config.yaml
hidden_size: 128
d_expert: 32
moe_layers: [1, 2, 3, 4, 5, 6, 7]
balance_bias: true
batch_tokens: 65536
max_steps: 3943
Below are experts of layer 2 (counted from 0) of a mixture-of-experts language model. Rows are named router (the router's row for the expert), up (a neuron's input weights, with its number) and show model dimensions 0-127. Each number is 500 + 50 x the weight over its row's rms, rounded and kept within 0 to 999. Numbers have three digits each.
After each expert's rows: a language model's description of what the expert responds to. This comes from a sample of Wikipedia text that the model never trained on.

# expert 40
router:418540476551551503523437412492548573570495559639540530483467496493503536560506449529463464546475605463514570498483449494504528552469519480484412479450435476438496497420598525533530492439483526428549411439537524452480409474511429511489533497440553404505422480575454487461466473462538529590528565612504422484454566453406447520568467502492478499536598480563456434409480550508455469512488
up0:510443519473461550518440508499479456509501512620493436453526528487509486498548453500482462547525658457531503337493479556492460507435486422564463516551451545576484486417531436478525502480528526430543465445579477424450514566502492455492536557475498518446544491496528476520540526519444462420483480508460412531574548477480464466521557416516494677461460507532629467411533567509523527592527
up1:505481490569583515502527448555505551509413467471476550462581419445536487553441495456511404571424528389541506480516511495551551504500563559478377494431465562449518539451489456525577583460426530485465493387410546431462465481550508523408566483464561490492481481531480482498453527561500501568508480510518490558377616542508518482596572466467415574506527484499580535552535502437513523532563
up2:503518453500447601495501550465430507476444592564585485438472492540481517453559431441524495567483546495522491488481555433607559499546646506496364561481492513482503531462577576521542545494446503491488437438457588505559489428546528487495611522472568501412543436460583503516483476481503475514505490489572480485504512492487429489597505574512431559562473446467609530432564476517407507560539
up3:453480498540580492406498517479508468540532556489568553507521441484494500559405473433547450526584500450520559512413501541431473429546578520573425511487454452467578511462424505507566512556502522458375514471473608507396460466471500551499501424504544527505387459469407545378449547515500471551514471546514510615471441488513565522583480514493466503434534403543473496516512463461476422597498
up4:530513592493498596509476513460509423441476508582568448475553597539491449475511554463400519475516547551538534353486544527496440479491534450509467587533479485513430544458502520441525503414530435597494436468506463468607504509590523540510475501397592434472474543450594480507546511546541572536464501507566493533452546396476469537585480526581424479447573509471464469487585518583504501508551
up5:486392522478579525504409505524462497514555498538511499545474482502558494563541503501554480564514523450468551454563476523507414498481594495579524466514477479467584591436490508537532522454502498434511409530439540432491573553492505628549645592459597418425450457555472495465423496485541410548523525500545412497495569450429442548585517405491471492561533463519527466411520511537480522556502
up6:540449432558524491470481350461494584531482499537530497551482593511472561575515598507494419404496469433475513467491442526514482537560589527516514431461569444468480592418463436499466468467647449457470524470456607533450469462504601578475511502457555500553559490484423459449510542549547506615527548512536477493495492536595503448564550502535428505518535509436476422463448516495538483460521
up7:437411563467549510441522530526465480509428534481489537402430496508484561504570571524477528415533456535527525524603435528607480530562512453499513468545550454477501529541441508425464513538660471397520550492546548458443501506436570558487552567487467424473458510487513409479430501463647459568526463468545419492470461460622434460546521485502442451563521507505488454510513494553438457488474
up8:469563506478485498526481460474507425534506520542609525482592542534490435411574501407466514486541500417572562590527414483567446528483448505471436542495494517547464476454581517465471500565513513521449448501441516581577429630517510534476507456560527324493497481517547497545494471478449538491513528607510442477513502483447472567604423490441403546504489471473417381487473534533510490513475
up9:498485508473545493532519463506467544564556538486417433333443497490448426530532518497471431548448564460552493564539389581524435480527581483544449504532558470371585438472476526465505438455481424528511453551536415469582496571510459525520538505565599480437577489519441495561520546492462490530465590457486435501568531466486574520484496486463453535459545458572458438522536472529429396506455
up10:509527565497536527554428456549562545484469450505537534446486526553545539503457585484478405549446596465485563553571470466569557565531498508509468471509374545490613492460559467500599513511512526620424466471455500432487464480568527483443441476355538453575461463514487518402490555482550594498479560552472505499466624494433549497589526547533481481421504529540444497487517524510535537528569
up11:442473420514485559573465489518530601460546532592551486453482482562558541499568523486455447531431558483460490437428463453580429585344551519534456414484443501547508447475485454470538455393540488460532429497434547448456357476431547500601478437468497508514546494543532448472535491450479464559514456523469385514494578554527512556488465487451470517533465492495571477526481578592523487498474
It responds to: Number pieces in dates, percentages and measurements, such as 20, 15, 46, and letter pieces like i in French, Spanish or Hebrew-derived names.

# expert 55
router:392474490475491446567473496453563509550514448458548504526425471526417573501533450539470410469594560545518468469534531485437496511423522572440482468516411507348561442443556425564483534504527551526487448539559444498427444516544418462486469489513491428454460525584544503519486524479590441559535552483422418542400505390504434459499479517449499486583599516466499434481539491549441484502484
up1:449527516596458499492525413524493543585488528428516513532456588460451482412500505507471499411512496532484492452453548438580488516540557611487492530497403529518455509514498519496445421490559531485526479465533639567434572457566485471491420540592412466537436476589502478541477508518454496509449595576459410512448470468543463518564417583459521464519518557517576483419419440458487481597510
up2:421521531442512515489525464581463510480519472443389524408592564522508514461529430498460435478494487468521545466581504471516481496515640463515498497458487557386517472487528485460494557501579523435456448475576598568448447465525423542522531581413470552447586520467512546475492514553497456446498501498425514474447600603483490412434432525449553558545556537514572496533503457511450442507624
up3:474517384496471513556425519513424577570416500511528522472462465448505500532368486546505544519516625517526498434522571423444423476487551612460509544449481453508559497573410506468477549558523533543430557495459406510509477552451428484467521465433581578568434470530494506436370536498445483603507567509494456520486478453474513520498509476559432569520562508505542518469473444441523489475405
up4:514536495494521472539553430477527510419578361549611426543443476476522542533545484539481497423493444492498553475473473514500478420517605511447398453506515495422539542441526520489500568551463566559471504508464440587504515488495592449469590531484500444439489489546437499381581484442498489525533556492549461501423470533391562455461507522523568601418517456492446468581505516592538536534429
up5:482503489445523577445505402470541406619536429525584499457563564489462554470573495468486394532340517531454592470555569512469518507488509582502548552454490567558525543489544525584530490452484572478528514503589503401492452455497417547511547539440462442510410568493478462521442403514497530490482523544488503487473503450543463484509509569576509522532439519473555384430485498544531537577489
up6:486527430591386469539494578468515535496461533545460539439479574542577531629440533585558440562503525451520482367536500605424536560538452440469471471516465444486523512521506434461401493424555466506458530519534399547485504559559581492451519445431469491490461503494497538572607541635493535484595464438536449507460465523519501434462533426511491561541476474494524545483518487470516505515470
up7:479547536464561425485566450471466559462430468489487470456471489525484515355568511504506505522532529497561583502476600535525424446407361498426502453502510554445490464511504521425582485537587476469517460491495424436528474516510550441551482496552485523507494565471538520421557463498446464552440588490492502488453586554589479447557539543478465500442474595411536448542559509558386458425428
up8:476554518494456492454530559459501474492610510506585443520516596511450466475515569465498593444487521483475413552406458603454539592483527532443477549460459500483458421448546507525416552446535515548536488478503437551450439439526493509590378517547479427439528552538649535548515561457518415482468495535513541478511425488598546523511511512446468430507429561534476447448536486541394468465482
up9:523431536518520563467562447460454494492425522538548450417547596496525492451498512526506532537488500512430484471451500419411476539618499460514551478491428527383485508510453431540499539517437498471411428446560509514485391436504434583515473576363561561532434554581550501471404463483433494535466515506480516492445445544471509468450531523485469574536507518514560577416428490500488440622508
up10:550590515462597502544462457465556451503476501502483543525555498509549517587459375424524433528515537567510556533448528516550590500419556572575474476461473513501469498389558483468591569543554545562553485481552560505446520543541439487492476420469407531502481526562515563478493513484516450527458466480480529515459514542465466470527513403500501440518665488510527454450630582562481534550406
up11:528497547492445471580535541573513436536542519530453501557509443544431496439503434505510498448494502486501524499534503527482473372429489474578477608477531501482505524519484491464441479518507488606524497515555556513549313536544519542588482439623477478438534484476524472531454451492541514496628432531599443539453541558571603472520453470420503540535509583438485441543560519580470457549543
up12:449557617462631505483452392531448486493495480508529494468544408529576516644593436507454433500549464478546474558568475534392534615538441527443485473512486518426496503505484466517474511534553477486516377499486464563462513599441442480504524488456516419470510576567547500525478536570513438561507480505440495500480529466537466531576485522527560563563575545518473462432558500511528500604464
It responds to: First capital letter pieces of proper names starting a word, such as P-anda, Gr-ayson, Gl-orieux, St, Tr.

# expert 52
router:371441461529474570468515453413494488512440521525474493495516488481482566445467508527512391463477542489527537559432491461497546502454461501448390440459411505446476527451573566538565470438468620548541509427518525458389481569616485488514481463535479467469401488614473542541490550524634581558498454491433481614480530443495494522497446513509507477475536565541430485475538545542562465479519
up1:411552482498434581543562504519431418567464467491434522421505481539615476510468527414472450383526461478552413422551541464469592496378459505611436463592483538473512492444440497542478472538515444439564487500522485511457578571525514508603464444567520519452521455463472415541484535456511503521547459549477509488575500440571535450560433462442460520554532474605468527505560478458486498518501
up2:423548537487554593466557530518482503594469413578501521458507487565574474559503399460452493555465465505491359553472463521467504488548435506546512495462498659513518532463471474439493560526622618457502562398531418428418516486514487467487439551505431488499443516524606569470446603553520476489565501525526472502523580509488415483531533456450466533499528530484559489516461516481457488461533
up3:498516435497460514487444542519534498522491508427515567461546524453389629487512521510497433504483462451612491492460481551535531479543600498562497483620487539453649503412515626442526440438508443531516466429561623416514549550552542486475472459502561493457502486501482509553430532525559509517449527453397482518446524482561473494427494474538471562455517448467419494520543506460462390446480
up4:504511541501481453453605470480493625513449437500454488535419614495549550556458446550484380603560489563415506449534475491545484440458459482458542438457426522497537464423493526471573488433487549417425523434522516492450439476479491492544567493427489541586341548538500494541453566531571438460563392495521495483510502478522496476447538569462454575477479569467536510483482501564476490554491
up5:550540516556569516455592589503430469473539643438498416547510470536562580463573515505487429554468503496480558474513521512542559446474500523560429542504440433493442502429604521534494421513504524547529525457586552470546406537573534521477533404522481500515506610559499460498460506488555505505565456530533530370542555501520487570479485541568412574558480465477477419440590495496497580482475
up6:536413519515480564517518536464566434420513573475558446450442531570562487508524509434465486507444519461561494547451479450482507496552475495507467456485481526467554486530589566459497425564495428608465558457502623533470502464490506573480532420587474506467541441461417461412533489540506527517459504449453492637525481511564468621426524562543345541509524454429486511559505491520473448570431
up7:423433489522396462588461452437526446569549436474493600499456638473606477495472574494510523340517561466538469522456500476444513544469509521509492500478513567502449499494483556519542431543498546545533561490444448507447464534496437525472450436521515465428532504531526476487524553450595520605407496536502522538498476480498543515483458361508414444479513563517460487451578543567507422411528
up8:483493494505513485509525610544425404501459580535493492538528456473510518457463423383447535557421571519511554507429499439484597523420444494505575584455476542464493531543464491476570454417575504532501454477612525500467496542476564455430571468446513516412423384513484586432572562531515573556476570528494474600600455492509509459514492424458477484451506504518467539411477547468459512483533
up9:478516519442465557496585491562437457391446391475455484541515461472558601467493367492547477498544588513567529535511457463526461492539546482575412469520438416500567558517527535495505460535553463535495472469481552452411511454536570516483517469508519511523428465581449528566617505561460546514513494518550532513529554524513534415414482474580426551437561548609472404472468479555473489562566
up10:556565520512558602520458493390457568510437503534545420514500498417473559470535447480574558447560459480452540516491572504513526432487483479475424496474524489468455678454581444614510508520450545475522526517433520571466535488495517538476531493574445510529531468474600452580479511511491473543567497494509506549461422547491591456428528585538556377504509495463462396496563454547482554564484
up11:433509510418452514537566496529432478468478536518541539484466608414514519492516511353482539476520438423539506526584592386472523592488476564480438557524522513523450472478531493557555447535511528498488668434488522535478541464391532541590560580453521477517399483445441531475458534560561494519551480557476548449494513463488500433532548453456486512486463565557541513521454470418526454404489
up12:545450422561475535435600445430525492519489554550565447558496510541468534481505522630500441535446548441396475519451498490448380441514502524395428455449559543504499460517481399503562485521515581481560462493464435482466450556605541512524536491591494511533527521531604446472494461539558424465553457488492471557551511489436573485501472618443534538441467538522547467543546436551551543436507
It responds to: Counting words and quantifiers before nouns, such as two, three, four, several, many, other, New, plus adverb ending ly.

# expert 61
router:419460503508506507545540432446536559459484501548603492526390470507447559576500501483472498447555535445427531491507541503514478538396458498448420485446456495424565579461510532533539467438547555485530451454471469434489523572500558488464523482515555381392472570564477561572507546442562522644576450485531450567410521499450516454445468543403466472602556566478518468488478490549529528529510
up1:529436459518465531586453560445556486490469491468488424503449518545495509536414529589474425489495487554403528508493457555524528445354542459562345474500453431468558564511551474444617484539511543539515501458421522457365441497466540529412531451483414567504471493477521520428541514436526493428584489543548454526517514503435527449510471429468543474414513474548511517492473472555454530540417
up2:526539547492590464539592560476449577506461483594535420483497482436484457488551523501471475519467468445415421507428466485448531523466451531508533515527451504506513496474524494516425508440485572496550554463564481388522551468467566418493512596556562474378547554493505483572555594408534387539470557495549484581509615449483453459509461464515403487531507492516464503530487445558631511459568
up3:545496464459496540498560590561440500483456539612513427531513453485431506407470463487453536462529550414472460491615490495479548478524533508495548517498483504416534563499532545596469498532488453507453497490473478487410442495510590510557533538419532470484458455468492497479606439536502569565584542507554511591586567574409535511523446516521553472490460521496589376474510492569406605429421
up4:494526554493536625492514449458575478567483505479511558460523458542521559486515468522566549463479474497542441453474458442466541524540484481489421554497490600379438535511436491538492469483554474400499469422449488525501438522518553489434501494417494390398382555542428553508446429469581560526531503504518510618503602564542475476421478484539420459418502572472516495424514554462499550415498
up5:493450512473484469544582413488567478475487507430557543545411506573509526400558440480601439548503456468618454515490531563453540446441532554429544521475476493520520475499520517469630451485494449427495453502445568446448452478482528538503580604376545520457418491527463536493482536456540535522497434477454441614435468494454448509438512440553425460454483586463511514451554443576514458462497
up6:512434532588436573500512464503526460506479520483449448463426566443473528453421523575486503465543505552399462475464429512534480445525543498505432481519479506485539497569550612513598476487530500541489445473402545466625552473513493461475401474445472491532401381486516532403432593536530530553522487525526387536431545502446553440538461541473438510505552390511496506593483486529527441420517
up7:513496580489425572460514496484494564474455498496510511453474507523475367604505521569491505522485536424490394502521466533468470579474466455557397496494494567461497525494521536538514495462605417445538508518471619483518559570479514546563583316445568439480540416500522547531451495478540505512548514419464523505551454554493466550514549521448474532629489559515543530448531602516546502549463
up8:464512404561510516528558476571512522486537448516519444586426540612529549512505555526470421471510535483595500554567502425475445509398454471445518416485541453530541554532509604446614477435526590567539477475472509488525488512517531567487415481544535537485566501491456484447547471473528497583457576552462481415410514528491515573533441540417564542533504488521462538575602596436557472494558
up9:475473544495423522524577537536459633420457484613489417510479521506434542543445536558480483409531538483520482469433483482445557541491500475518506429439574597500475540530481562567620524435440560416511530420482488493449573514502560427538424472426500455425449440463396539532483526472501555542470516468571514523505515485478568453505512457454557645440502489432513513515477559489553460447546
up10:489427450513441497536507590471440546512455497581555479517403432430523516449492446495552485519565517457543416507478548459404480630554551535456395565490505556449404585475534440546456512441460542534542440599494507465484524476511513459485567467505569511500566586544537506544483511500514632574481510474525546441476552461384513495467527480473542545491526500495505397484502518620486603493490
up11:512447431418491537578492401473553532524491528547452505466490446465443598457468433522588475536604498543494462475459438436418450474550541483529458494448485501519445562505551531537578434518556457493514475529449572402490500506460495494456522483550442487529441517517439568534416543508615484536490495476482459576465477470444460571378498570522388425456528525475452388598546505523567486513580
up12:459514469534509444538528427423575562564634529501481569490521459466397536428427616414496530488535495450451476488506520524535564552421538576515461563453489465483491527482434501523528504535618490502506507412443469401583429519505547509478566544459529550436531526480445510505499555515534534489431482537521488496484495513528318443454441448460406403487498531453475502468504481521540515408533
It responds to: Common nouns for infrastructure, institutions and resources after the or a, such as water, road, government, land, service, law.

# expert 9
router:413450456482524424528492492417516501570445481467516566490518504531451553578541497575523394522563611454512547480461476487461452524425527593497462433503447563401587540395490479524467442430499521487462488487499499398517517510494423484497522560480579428435423537563449563453494515561550508606532490486462462601464477455538549456522477463493488519582636508505467469492546484574426451494441
up0:482516590475562546528461428528462556482506576475504544385495541471475511610508521546472569502493532472494606570544503524570472556514528506417517486534497536425457440511539501581522563443553479476500441494518469467495492475539506573419515606500523479526542444508623618439548474511479483512580526508522423437438482597545463493585506447482574459469448491482452579489459521579451515423363
up1:484534440437403581431496454559510480607534458480527504575506563569484608616460466552480500495555529483480532418439551447531423540504562478443510532465532467431556589463502490513417535542553536593533533469443506545451456540498477544537535469517473404434517511437488580465460481515551435503540466450547487517505406429533586503459515506505388516547503464526422494529472476647477451544506
up2:434456558467440545481417517449556473418639501521486543555485522472545500597529533460532591467449580499483548441458500491477475450417496542483512514429512435462521505518480581411459533486556508612434538460546537524499512570477490484581506471468526554411507519553377559451491567450495484528494472585534498605522492468448586509492461521539364497530519615474479500560536493553500431448532
up3:520473462454476636459596580569530460579576572531450511472510476476417413564511520443547541591559594401583549376492523477528506519587452528444503499513523542444517542515409499492493472421540483459424426472489541512579495550438524476484457477517560531524591547492489494530511440495559493541439547606494532490460560407531459547447481488475470527478471481432505486485434559590460483509463
up4:425521506457440546514580427560505477607456575476541517479503588452482548519523478529365458361498529428562556414460503524484417539527470520478511478450489490551522558491555495464503445531537518458481531487428519613478501526482591592472528536414445464434508450478543499490454485539550492524588484566500541399492568522522502440533477449533417562492492585553530590465389535495444501495552
up5:458453576472545569604576553530537493505471407469500430508475488593504574613519420469563547555588495520495523506479431450454497475488518430489512497494473545488462572479495471521597510546469536566447520429477534535455578481450497432547583575506566508526463430547486501458498529385497484575572395514514481616451492464440631557533516506551518525549464476505584557484580457472516507483539
up6:559506521543538512543525496429610495533496499542530496570508522507440620516446560481540412548456532493524570469485453492557515528500425435543464505557551490476472595372490492476480517506448509600533523499516526436537556537532470513497508463400547475426518393525516543433570483577517427465540591432440456577480498543441497431540519463627421424506529470467494491516562428489489380434485
up7:412451443571419526449535479511495535512462458513418397553496586526498568463522531510528611522550560470535523504549545428426525531601435548417532481449483590512458535610519426436482558573477572507452451444512531401519525489527492519480465480512467555459565554531484620518525564550532475483500592493463524479563511424536465494415564485410493608545470487434563522523489547499471506525450
up8:491522548519517532479495552497444497452469580429520526520505516505460432505473553442538527516463564460409488552392607443325492510442482472511521556459441558439520559433492583517419481481509485531462526496414466534450444512437531532517537457446572530534465510428521588393456529535485573560490533489531472554534435495465652468528461462549387515475447462445454537490555484578549470506497
up9:445542569492511508584445460494516476439505493458491456436557409511556447547524470529516509568452636488552472355434459467444503615516523473522507462504441538514537449470580489489476572559617463509504509495440547475448522452493438378572504564587554435449499508481511465530623460441564423509527560525525481555494477541442536462561502454483562531498497464488479459506527525394596496513462
up10:422474468504471538564485542546520458565495503572551490538350498548456535542561474488533557595502525478532488477504475563486508527492612444483461523532433494461498561492436456447529428442534509606497458482514455476453579432443447440576509577501535475504548473480501417268452507454515515519477470492530500523487544478435546624469516491504417570602459488512461487523523499533466470523474
up11:538473479379525518576460517538501542465545419473518448530527450512461500477560427546512397454526534555446514466503569543406441508446603488522471497486521551517498573453517498431418582514514518473432601497444374556457501529549428456510463422515418514531528480464474622460443565528483453481527491530451503431534463558484578447512519514502631531454577473503492466594526472523505482618495
It responds to: First word piece of capitalized proper names and words in lists and tables, such as Bal, Ros, Cl, Le, San.

# expert 60
router:366522464432504482537475453429472459452565489547583466471462543483513525509566525528469467467515579483521502550449495500458497509532449526447414551458436461410579503460504494546547445463536531525470457455474445486467432555567569575561482510513576457417449466510530551489440527421559526573490482569486402468403508525497459439449413490557495419533535554488537318540540569470469569510462
up0:472459457538453617564446562559478432521392504524521539477434535546575397526469446432491454551456506503441377454550443460384455574501461417530465493516525522527484549472525538509533578513529510444476534450541552433477530561505451443484505493433423499469446481430504506479438619427522501489436413552408472475517481603515485493518568505530532545474474434560458518465427551463439521550440
up1:472506447556522576536469485574496410567500447503569442503489487545492558494485411550519494433509438462518413453454491553449532553535621563548480470423538481559451510456508412474598483487512507601401468467468478534438517512524510526492586512590561408426578463462470453496545592450491496569528475593504514415508524462462557506529496503510556480412559404420420433464448500562497508465509
up2:455545517417573542542551427469395481521572564581476555501547543498563500554406527554515487430505464490532399494468534465490435481551565494539546543535467516360439623505426384542495500503511468386570488528510468382550588509470518478524452509498519440483518376522539462532421466480486495515545419473508461498496494486501569461439500454464450495449480512517546476492425504432433564523527
up3:499556338491599451517471483463519560404550489528537503568592456502555495478514492528509481507554446410519538527532525486559474522448583489485436374531474468509472564449518531487534463477545484620543449453409517580543433481600507562542587387595539470491502494514459505467505481477505422466593535482476494477546411520466498412480508515492543497428517444433470523443521482581448505447452
up4:424558544423539529522494478440576463583588497532412388431487497512505563489445479484540511564439511481485547480476533494480442500525483515418489508496487468549526488553447443456506545479439487452375471385430484506504421506508546523458504538480458512517629556450542450469531462495484458573449544496474478549486500494531467482375400472514533385498459629506479432464460558504468542447373
up5:398495507481521476499448421432498558582521462461433448616510494548484599530438633443495520512565474482531488463504517474529415474466510510470507487587456454430502598473517510656568455483478462575526443479517519518521391511488469504501446533406557408510554434471515493416504580483545481488515508530467521565476454488551588501537376547489438441486503416522451485545518487485536572509462
up6:497478447420467479549572445523435469567562548531579563529623482462575518443516553588507489478609496457526532480556519482419417548516476554500550454458510449406577584507504425494419511499615498525542400465467542499444535528550568494545492534393510502500439543466562506480483555567479535495514548561471415549467469482524518514588491454493551480542505417485453431526543512455389427522471
up7:484447571571451468568467479524453551463430508494522482534523376518558479507509483512591489513464506498529466549461455446392512452560464439548407460436483537474537454445452534508550418494478502555405583451458572488408448511543473553548474501555410487507489473512497467477507560442528493457485429425509441489518445565491502540426494490519599427431507520433491557377524604547516407580585
up8:567577487525529502578485565389512491507487566523488504462462450537483531486520461499491462442556491539410456515470569403557571462549475512479536509481434457548467589516506506496495426478482449545509485460465483499480416482468501421539547562541460500500509572469545415606460523521500506545593506537517418400388585493472596552458566473560418408456511491528469376503509543443404572428524
up9:388519508457478479515454503462608473486518537522473468460493544457450508533486423438542502472435524604529441476420617493487482475422422569548528572481537470542561506412526407538575456445554572419434542446471548471589584477531504510520521463541438547489481574511528534584504469520478469545461421508443504426444518518567408487431516504439480426512534555481455402538480603424525483498532
up10:538569518451546509501549428471480519610500415475509446523542521505479507508505508484515401516564423550511505500562564487503462505441480489447531456575426437448536519485460522572646462495502534545342455421486530488486411505497515502543488483531486512473445526497491522583550639444589439506516542402455441441420468516566559525533433506549602444432549452529516525535484499546458506581456
up11:461508430469519506575467558443444442522571475583491385507490510525406574520498544468491487582461579549513503526486469417397609472454455460369504453498459528494519479492529588589506439496473508519452505560520490519535500507503510573552494485504523455435530543518391466473490488412516531601446520541506480480433471484346428465453459517557483438466527469480482469532435581463557606504444
It responds to: Suffix pieces like -es, -port, -ens ending names and words, plus nouns like state, elect, pass, field, and %.

# expert 41
router:502574419457541460558433487425515463503487472496564516578487504489577534535497506541543468444567542497521510512503523537494501438432585490528426515457410500432581564379477440530564562488562576464520433449573486514491576577552416466479499529469511451428484501549529471471439568517554491613568546537476400596540528511436514435484474443466454513566592571511526408535568577519462487478468
up6:524437456427496484529402442498497466472439432502482586515468500543608547500517516551537522446487575422463467577521485517532472514495577445544440537460538480530551458508462392515503354519469556616547483504504558467418553579438539522417523521571405460526513497537413501492432556465536505575496483508486499474524509521493536484474487438496466567361570587483450500525552531487554455382519
up7:487412471572508483481453522474526441437550447494565536508451523456544486622362541493500556443504491512517475476547502445471600450494475469517553500480456605487378542437474435491530525482455434540501420464473456543458519461533438564352493481447516454437528448470538553534472606456542514630553563530452432471481433573502536464472476492518449471509498417492413444486552468504489563503543
up8:433461516462525491509443540541486475452514606474494567502416600530483555451522458469451452508492537527487510429660443571455523412470520434496494550516504561487484524467448576550542527485547619499469477503481439518515510517491464462510408515489553500469591456503464432443435463595556477468522560441441455522481371521399448534536499451562423521462559555511608543587494475497577487457495
up9:510487353503599479494544512484463516542445471538449506497574466530533459480526486429487605406475512445533440440527544443569470493405530450577527443434487448484421485457572456540517592470496497441501529448587495545490529594605393512452468461517538440461405456482560445514564546519487463489549524590515540510560539478502515602494454489450455433536513465510556458405437577537517510499458
up10:505557529445492457553533561475477492534407422459517453509510494499465595507418435538550492493542537470487472512458589437515490430447591495547494486503500530464515583479485440527513482442452490466474428451507480514562570479546549502427490486475511606466508496601443622454566543516479509464557481564556519544467445463416698483551438482490529491576507464570606500433545489592520522566496
up11:515426459518552491496505552542416486528421578535461458522430440522556480587464588513551422468553553510442400549465555534529494474485576511463522535594474513446491540450378511493452468529550438523501428475509526386509554502547581494505569539460520358431442531536483463472539528525527510479546520547600487532458603489405558441474435465604467483460445445521541493437495460479537529512548
up12:432508514481511476520575536523632537552478457530492441482504557505556469415576436493442554466440475437596475488562538484568474623538528540589464511517499505494383585516579554530562523422524434543519489478524406544513469511581427496434516508499505565484461465521546516477546462523504496530423553460401467462572581503513486483475509520464508466469576550377458435541582562521465555412489
up13:422558463603423588553458529540505505489407492533479458498517467575499490495467544516557522614460440450542494579617531551504532532548475412493503411505480531525525581550522461455601537530507527435412445392384515550439523516455482427533532504491572494498543491531522452453443518528499451574481518570512503480552541483466518542609512442432497530481563488533509499487628578483506518595493
up14:488497451522525561489426527479465405548519459413482519486513434416540492514512478510582535435434489422552544493538416515480496422533561585481462555411537340483478524408521476503535465564480523556535478470472518513526500579560503508508436493593484475513498480519419444479503498529485539549473564488512499500591514481574472404439440504446462490520560506426509528512562626463378562516371
up15:485553563391518488585456571483514559564492494505525485528482443478521487497536571513473455456484587442461486495566553533547495504509528516551494517577440496440486538553442457470519502509508559439552451444588624468411615531516569509490545489508424515507501593478486474463562387575605497530601452501480492493388488492540557418508551482499491642483502488516578549515450509398546499507556
up16:413534615492443505500484586506481409404520517516529565458511511503554414517557437496574484514455579472397404573492484564489447489514530622469494490497504561489528442552431508538389626521490519438431492479532529601467552504474418491565444467451552502481480550536519523511464634577492492480494477518498471508552503500466527457507500552564557461538506409537600505498583492533447464537521
up17:477430443490518516486555465391470411506476533501529509507408420559559514568507454469422449532643550537468451585571546560440509540435526473493495590516488466513555538514507459514487556523499456479519452446461538489499509531563540429596500440443460453502395535492548455570466487465554507538572429545527523662489545487446530465436519600493410509414532505552479518530514501471514522598464
It responds to: Opening syllables of words and names, often after a hyphen or capital, such as co, oper, dem, Gommateshwara, Mid-Ohio.

# expert 47
router:431495458517572440509537429409540447479457477622531391492495592478449617476516484498511457512506584459540475511513507482525518544512590518546353445503432543458481564463544518565462445465606520511465489426547467493504476549582441570494479427554573501453494556571489538498519548498540482594439519533480451557441472510469464479500417542500491516509582531450508432520574524621569534532495
up1:533605519487394440475493456337507492551479534505513496499537527481548564487541417567525447531501453434520642489463490521471490514435562512419465503469534540551552473531586422549449433395521443471479560505450509515492532516500446570556422371503431501480497503510447476385564568523484536495433455583448497478467501458487455516454419584546507509508525584487479498560569502519478514557458
up2:466486522586511421527538473469491462532621544440586540391505524418471544424542562545542522381557489480569549560428467491563402442458545546549492446529517549504589464533554465479465458546495487606420531458480501400500480496503454580580544507602556460479473435476504488463526488488508454540469500541459471568436406507543536433463507424496494443462536550500484419514550516501442448525423
up3:521441497559423480485568537481523458529497481524472531485383525427526488561597549615527527497547550362503446518397499497466492527540528577570479578414514471472577521569530582448593470478508505617530374495434454558578541497561489526523472450480507438522537436489489455490494497584467523519513497514479518521496368500474524516543392461492529589538493475550466412476452505491549516488515
up4:498425520481565509493521486460439500496464400508456498567481455400522517432429424472548446474556639521401589620508515464465467491486517517517501527420486501510506507470453534506565444465460504513376600457502425500550459409523560497460449530451499516497501503564463515481557513434501464466460510446526543514495529519365541470501584437495544536427525445545486533540449467673504502481553
up5:506474490456445417507585490397572486537546389537497419450502549502461573463483360598445481380498538548433509510465453477563608503423503435499518444525506480454446462521470401559460558521444441547533537492486438474488469544531484517461487552483381555473462461454549549476546503469502549560443518547523467470522567438496541534507398581468388515453504497473454453499562463485443492491470
up6:482473481429464507483459442388480456529476608512565440406498568473397532475568498482408486412526508476514565539519424531490428573505591610563453511547488533509467487549578478423525525487588561465524541434540524528529537534474432534432478573518526503493461419560509481466486495470461522522478486446483483570454394547443440583507505557490545557476513514492479488589621594555517472534568
up7:492607422432543561513532556420500505481479455531505390470573465523409600410523459552498453540408517538537501482581473435510537448577513462436458463476515430532479573459469480595526448506576572370499502445546495411554487525528496551508535454558560474532491574491511492513506486418562501493425421574464475453534499511477493477400458578527537525440506494471531463558440507615530505479454
up8:485459520478438473504430580529541383580456514586514397460431494523501555612428535497509508487460511454492402456526516550475540493568558505521391547522527604437462500515527566454436590579599515472500470415555572515546531514490455601457417524483477420477487515456513576614472464460518474611494558498469572453555491562497479448483461513495490561511507505478538523497494487542481587525550
up9:440481449502547481524548443399484522545443437534533446519458540500470511430521561421465533320520500493534519483453517459539493523533623574515439550519420657470464477504551460535453553516465494492514533471488465508580497492486485593493491463500493462506477503508423507531514573443514540544542485493486540477489576408518349439531525472390416566575516481530521480603556470513475530448465
up10:453505512560605484451500510485502486519556480481487483498468557500580520469396524538531543467514603412558481543378554460574473486496584458544366519449493525510478549512540550578478497473549491513460517414482453501433405432562484564538501446497569492502487554466393598505522575446589460511459489437537527493507558482462475388452477432359487506458585490519431496501494442553514512478520
up11:463498527487533466440440528613472490544448408477466469522433554500493415459385448428547548567503526572532548511525537481431456550475460491509488476416504516492476411471570691511531441487462482440394632525559431537521518565545428456494597481576502457595456513527475544496415498496494504541457511506481525543514530458440513576479494456433487484474493471466520455514457601501494526458472
up12:505494438454398486516535481392575489404455477510472443469549465533549541441440578515529451498493446517455521484494460535483593491483563517476499442546515379442508580470497561552434420511561500513539510505622482445536448598544512519532520476419572480523501500547464517524567402551513497460476483527497519422456619564434637450451517507542569516463497464526516433563548583518442531524440
It responds to: Geographic and civic nouns and noun suffixes in place and statistics articles, such as city, population, district, catchment, percent signs.